{"n_experts": 80, "experts_per_token": 2, "d_expert": 64, "d_shared_expert": 0, "activation": "swiglu", "moe_layers": [0, 2, 4, 6, 8], "routed_scale": 1.41, "router_z_loss": 0.001, "lr_router": 0.000895, "norm": "rmsnorm", "norm_eps": 1e-06, "lr": 0.0193, "seq_len": 256, "steps": 3254}
Below are experts of layer 6 (counted from 0) of a mixture-of-experts language model. Rows are named router (the router's row for the expert), gate (a neuron's input weights, with its number), up (a neuron's input weights, with its number), down (a neuron's output weights, with its number) and show model dimensions 0-127. Each number is 500 + 25 x the weight over its row's rms, rounded and kept within 0 to 999. Numbers have three digits each.
Before each expert's rows: "gets" lists some tokens that make up at least twice as much of what it gets as of all text. This comes from a sample of Wikipedia text that the model never trained on. Tokens count by the router's weight.

# expert 22
gets: " |", "|", ";", "  ", "\n     ", " Center"
router:491503477538514487500556520480439539480517517464483486513474494511450486502527497461531477499480490482473530519553523512522479534510475476467511555552508482516525512492486492485450483498505510527529478484481495522483486488500502476476484491523473453531455473515513501509470488478505531488509548496558459491500481479479495512496518509516487475515505507502526532468530484495471572507513
gate2:454496543496512486509551427506541507463518546487528509483458508520507481537509471524485446530504524462510508496529510484502504511494532466478514501495499461498506432507510504504522497514459483532497500476469484501505491518501497532512523545533510505503468476524472507484472504477470549523518532488528443503446530523509494525462479458504499489476491473520486503510507537490517501525520
up2:524468530509534469535548495533502512477508520492483521514499474513464483508493514528500483576466482515469432552508473524493462504480535518512510516471500509483485473535530491482508466506553506466527545477478489522515482496461533522483470499472469508494471523501490504479466548476523469500493508485493480487482500519462519489521520506520521480502484436500516478530459509516520517526508
down2:475528515521507495469500485488504494470496520490491450506473496510524499497507526485549489470528510534502517492516473512512461525462493530533527493485484441494498468535508492466513473501468502551450507502537501521504455523463485512514509505519562513484450443489472519496504481488482540525521523487475505445535460560525479479461510506522498493468514501466516531479530518482511497507486
gate3:464471440498518518430506508504506513472530541487524491515467496463515497508525501481498485496548513471496488528477517494523501540499474561514499514492535455476514484552485483467519505489540534475481492450505456451472508502491544484509488508489486479526510533501475495510538473486456472526518531506487472510508464524470538503502513538531528512491502489531506514489528461479486528507509
up3:501485505512524485554512507509530523480473490505471467513487496496497529497490486552507490505464475514468517535535474452539568492496481520463508540444500493509504477518528500476495498483494494517511473504508509500450507517461520467530455498506498490474486504521517501497485508488485556497497492452490558511539517499489434486527522514460501520492506504494461486515536561501483532462485
down3:518526532475503515506484530490509508505472519524465536500522553544498510502491483536471504501508455453483518474487498517459501502516484519492514509507476479533549543486480508492506498515486491521551455539550471509495511477498499465469455468530511483499472467463497491518506478570491487522506467456472522433493513510510518502529476457503513451510514491518510497494471495517496466514533

# expert 67
gets: " and", " but", " or", " &", " with", " while"
router:498512475537516475550490510483485516508477544478493479499481501524485482533557551468541465482474512462437528479504520503485511517505476499478493497512499444508494500487478495496462491520484530526526427480477498555467455518503500486467495475504467458507479486510489504525484453472502495452525518499485449490472492500490489507533528495507490460499479487480539517514509492533492528489528
gate0:505495479519497515489510465510519523513481517525495497525518504497512476458503517494530497481472530487523527454464477524504487528488497504482470466486524534574506475553460473500472486510505498576459479483491441497460493510495528487494526550498475507522525523455509550516504540511540458497520513484502506527492475487479488509492466493525518460537483507464480487487470522520539476489499
up0:501506465530516526528492493530466523481472500519548492511485566526518485507505452516500489500474513523447506509500464470549485509519490506517467499506525518462476503494503472513545495493465513538487561524517513448525494510517514501498492525476479536446475510465500484484518492446493499539530521469503501517458474484483501538522511512504558515489510471472499479507483515442494468499489
down0:505500538509484578482486498477530487437499528514488492523520496512554516485530525458508481530508458516500513506508506489491536549506490520501513501484521534530529516500436487476521523519497530519490524453459498502448502504535497477537482546488513508462506526479483520473494513514495495525468479510462510502491502493519560486475526508472504442547493492471500521479522501500531506494477
gate1:444465487544546466494511500499489502513518540545481481486487497533484507514499527498473467484508513501467527503468455484490492498527503527550505481518450477473499505522502525492508524541512483519545473510514514545494487498502534511537464453511499458506485498532461500550480432486490487483503508489495498499451494513552491514515487482529514502516530533505448505534478453502520504476489
up1:473481490488502493481490510513470489500524510524485494486522486468481536525506519477467493521491498497481467496494556502552512485511515482505468479490489509501519497508536477509517441580481496533458477544463482497543456556499498528513485473528517513508492498494478507501522522472476525502547529537517499458526528490495471488483493505507543524453529496546480451451488489529497469489487
down1:495490542497486496455531502526479524479517527505496523474551531505539499517495451462531490475501482518463530483523507476469498553512533437504497482499534501490489529531475496444557476512508490469530518516533495495492517486527452467512480532476514504502520506491552541461484491545461465522472480483519504512493488511505483516532518492476504506530509500503536505515515537490530535472499

# expert 70
gets: ",", ";", "—", " ,", " –", "”"
router:464551497548501482510493516451492546501480519486476460461481506500482488486527513466494472479468503475468504540552510534538468517510488465479506505536503482502524517468486469455454505500485551518530447500484500493472482538523482490489506462505495489558474482511489516507489495499488489480502540524521480468470487448463507547523528538507497471499510482500536506490513506523470528495509
gate0:483521469457492534513504487491460479510501495468494535505545499506471523507507445533532502518509476534451475522484505495502513514470500495494530512494526528519514555471548438490480514522485467533518542484504478535458480531512510500499515497477517520488485523508484477463472492476494517525534492485514476493488506467501513518494558536527521521469494487505531417480478465507465523503497
up0:507506494486497491496506487549512485524497508484491478482521498500484503511499473494511467498503523508514542446530469488517526489541490500522442513519496496553539504514500550482485505462482478519494509567465462523516529470508499479507450476490476446453534521531524479513548531507510486509507489480451520510496524484508515452506485494550445478510484494501473508524537516481518457482523
down0:557525483517512524502451503527544522514490531541458506543466509509496518462480518495498496507463482488492456479525494518507531595519481521502482518504506516490479530511461493492520492476479529492497479466463480520528519504543497486508489475524452500481497487518503501491495512492460516447503526490533490536518466493465500512499452504559470495491475498516485492491485519501509447536488
gate1:533502516527461452531538489584505504512526467511499478564507477467514493534502496505504463520479475534519483491458496489550541499491489487492491492514484465518511492536496449532465519503489495502556535470481454484492485475539526522492483521495474498503461507489500469475515524475528474503511516465501538472455497506530488496484482476478504497514477540487486522485497493529509491544518
up1:521495473466501492545484522504494488522515552488526482528461484498501504509447482472485457471483518535510540501475521545495534514484502512468493501473497480485459528540463534541510461479521480468496538460504517504526516491510487501508466513505506547484486513477500535465516497473539503442470494497477510526474490527497551464471501524490464503503543552506542516500535490500489474500477
down1:494494541498483518516510492518460501484508534484459499502475499456506486470470536494492510475510481523464455459449463551498532553498507514491507460514545486510515523490473477504503507510475499449489522513489488494473525451522473470460521494481508542538452519522495536519533485497496507464508537515478528521483484501499479527489488541501496455537527517481536548496486506482497543495472

# expert 38
gets: " and", ",", " two", " or", " other", " three"
router:504554500550547467534497543489486533482484522472500463486469512520473497538536527436495476478490532463465515502482522534499467504494491481496484516502505490504509507492493460497458484540455511527535440492489504548487461508537477476478458458509467483509471482500486521513473489470468502469506504506485489455467488465477520513521544499501492477504493472513515515508522494527495508496539
gate11:504523562518504496484489543514466465526453479505501469495496533517515474481543498498499492483481505478523478558490494446488453521468520507483492553477528491450502548508550521519464477497507516471528497506547502549494503474518464534485490513497490481494546519489466492498488508510507492527515480481474504479481493543529502472521490464502479496480533466530534499507478543500485510454484
up11:525455466491470493505516516499522530536534492500538477538492502502476551498493503477485539520459465502488478456526469498495494473475517517517501511528507489504484509495492486479487536481519499547511525517490514478449450511530499459510471555512456522497491476456525481531474506518530539528506491500498546470520480488503520461479457447509523499552486463529537507535494508504492497477491
down11:463514483498531499530455515553493465495507528476506495504500481461509478508487472473518503477475519514464478458463513458506520486458506482516480509478528466505532495467467510492482510481519505511483449466480425538487512529484446452502462473491521488482519479548451499480493502514489497507512512471495480499516525504526471505459484542465516510510521482502494527492463527526510526449500
gate12:527473484488541534510497512428484533492461465482482485558460501490531515497479549491520506491538532495513478520508474506490482463517539522491534469511511496506502527506477440502497514523479480456514486503496466467489459526512474511484498474506530497534474498505492505523519498475516522458502519503559505515462543507494500508534542488499495541513519446453489455502513480518516507484515
up12:488445526505512489491532512496511437474552480471467457527519486479475544498466498500474511505533517524485512493490494551501482481517491530486481473561509532497471468475537507468534505438477518502509488496507503536500522501520534479494486471523512499512502476517480510532478524441518531508501470521491522535448477551542480520480502504501483510518486539492520472495468486522521492479493
down12:460495478537490530495470523519507550478486513468482490460504477543481491487517505504545478535517459473506492481518509528491463551493463541503505453448500517470498475541487508493481535510469509456542476514494534503476496488502503506527539524534555545519540499469485517486510464514475509491498506530496482477511522487475443532496552523488495527493511505527519493528533489478511495504516

# expert 60
gets: " |", ";", "|", "  ", " 0", " /"
router:489481493551502485492537540496461528492489514473488439470497527513458479501495509471512503469497521499492524511519505497503467545549490469486511523530513503525502501478469507486447487503497514519551500485485493506509476511500483490487484491511457461515476457520505500489481475478469513486517512527534485468442490501480495501549490526530487434560482427514512521470524514492487545489506
gate2:508493509518474513513501528556495494461553492466501484488528485518471516515511483538504500452516511488481484496470517494538505487507485466474478472464463500512470528490483515482450499525488553511527499506495496510518471553515467513497514499540512557472523513525520524487504511470519529518474483491485491516533449524478493517499480495494473478524485460496545527452507493414520538504504
up2:496505483486492464546463491516516514490524475525538464523447518492495472472475491515481496497504517530526507511521511492508496485467473500483463535486505536504493535478516508530506553496513474496487495462531504462492523503538526489472486560482534498509475501504551492488481460526493513502493498485502455540497489497475467508479556442501475503511553447529514468455509514534540518476512
down2:479514495512485472483468500506523557522502490480518525474499526478481485497495510518527525467457530504528527501496473487494544514514442523529473513529508486485505509466550457474525457508494499521493477510467484522513434490460505510482501509539549508537490492509501471510507525505551501449492532528450471535488504498501520527535514508536495536461497500510548485533513482490490504494553
gate3:481471462490488499488516518489478545516519526428564495520503505497485471518487514464503532521477538515492501501501459463490475508518494471503529536522505504484552527516536473492511469503485521533470491444487479498527557524501509445497522503483519468477509473514479496469536478512496496464508528535516525490489479507496495488463491532476529573531465471521480510498517482501484494523487
up3:500505525495512510518489505515518555487516477525524493495454469543505514494513467517516506465508496478421521540458491494480501508496511524455522494542462523512507515530487501485474549494454534528512473541515482474456487519507498518489486508476499496463493526478512459477465529507502520490510496553480501515567516478462510482496526504508515474491498471513436523501447505493534494517506
down3:434509477505502513480492539468478523502538455505507461458501488514518498487506486486538508516511470527470495498477552454500492513563520487503548512481495543492522487517497506499513506468547491520490483470543502482509496470514487472510539506475521433527507485528485481519479470509514523515538467475531500464463455517532479467492469459523473500503486490523476505499462520486473490478505

# expert 73
gets: "|", "-", " |", " Win", " September", " January"
router:447516505537504478505507500483461528491516530497485445479489535530464501515526525461495498500486479488440552529497498506501455517532483463500485516533507467504519507473451430479487499528476510511504479487482513536459471479517492502472488489517476467506457469487508532528504491482505537491516512499514508484490470483491507515536526514542465476552494481551507535506538524494475517474508
gate0:483487519482476485542525499504521476512549515518503515489457513473472494533467485479457465448490524488470486500547542520474512523514507501499466524472516480473515455512500465480528530477498544480526486476535482493538533509473497529531534527487508560497495505515536483522468495487503477501508505449528536542467491511516492475497457483462469486515538513513474513488532510488449519507501
up0:469541544490443492499474465509497508496491520525490496506545475520522481440482545482502473491486491534464538498517501492469489498499461486500500468521466471512527542484522540517496470475514517541482533469498502498496553498551533538514519471514463500520468499440539498557513540490484486501490510463469503457500509478483522534508495508521512510476506482510477509541466509488492496489500
down0:547465531476441460489474490533500492512572475511535505505507519504509507514508509490516475552540470505518473469487519472513500561523526498530491483500495504460509504502498467482472496502510527492463518506519516519553516472501498527467515496554470489482506487485520496526502544485498474538484490468498544473517528548480439489473508502479498492509531485486505487488552511509482490507456
gate1:543479477524516554503538545474462464541477518477497502457505491516462511499515492484515493490509499492496542485497553495519482530526517495475514456482505542543484509489445503501568488527495523472515493493509475528460533491504495474500467475530520460509514488479481505523550479498484516554461495479521518502522511507476486499508478498521521499504534455476480467476474500505470448523506
up1:468523547494490482514456534470520495472522499515505461492493524487542482472486522511482540481484479484502517568487510466483505484472525488480526492457510534450500498551503520481475505530484537508525480489532496511426535514494502488531520508490483476492495529511517534516466471538496504492533474514493494526534509500496457478510482504478488479486415491494517535519522476496534519491520
down1:491472505505529535459453503536497521480489499504487500481528543477466466549487484479500460476517512516496497476470459477506497499500457469530549484485510497526497533512499500417504498510493508514539497473524484483507475484526528475520508540459487487516560508523485563530502473484478516495540490518509484485506513513510529555483493498555495506524499501495486559500481518458502497495509

# expert 53
gets: "y", "e", "ing", "l", "on", "al"
router:533523471535509486493533514487482535491502480479489494487469503510486508554505497479516492498513506495466515524529519540533458513517478472482472504509543476524538532475448491493477496514481543533505480464474524487495477485516499473483447436510445500492449464522475541501483494448480496479523514515506461486496498503486529534545484523527490456517491498523505524488504511537453523473512
gate3:467461485519503506511517506490478485500478460516508490510541492459554509527502539477478515450484506533482507513518516459509472525508519488497519458481521496473481488506447490552489502491479516564530487471504529446513522493499438515526478474508475508481460512529477494514512512514551494504530499498518518495494502532525530487462516455527463550528463500516522495496501489504447503535504
up3:487455469534536514496531523511490562494501513535517528521496454491518501438508482503506515535548519491519531506460543504498514462490499466474482488498515477509516539464494523480470485531458524501512515496507513512488466506491541493530502492507492495498493432480502525486563543518452487479528465501451508506503496455503505527511462459467518507465513500512503506479517502480475512481527
down3:514510482447537499530497495452461461499498529498472440475522516521512464507477517432458463469512472504479486534499505511499508490481508498531506496500467504516484469491484482477521482499514446475533522533490514481511503514499521549445526492484520525510513467505529494497562517508456493507490507512449503505502472504503500481532533544503467447499541504525489493527475505463499510486523
gate4:517478491495486496485486566527501512464536477451489485515506506499495488532516467512505520491483539517461499466537551553480478495512526467495474463534514449479513494477461493520496489499500513542489514502512508510500493466515487502518521436500505474504482485580506561514512493492489515531499455469507516498521492518520498500538471484519485475477507528556472451486481470510496517490517
up4:499493513503551516456472549529537499461511509511526544470522529493486507502520502517536498516473499479458502500537534478546484513503502463473478488508494516491517507468451467468514539487468457447506547545528512479505482447513516499475512467507487475483480472501513522473471491526547530482514507498495516517530474556458505490491531526514527507502510477483481453494495477521501475490503
down4:474465486460492491486495481488476464497498518490497468542518507493463500511508517494493532522485540478515510500517498482531468457541523455512499493528484557488518530479434488510498503509471514521532499488470495510484537530474490509511496488466530513488538472508477526474536493507502454523474416460517483495554500513494516514496529456503535476519523503470492511476495446516515476527532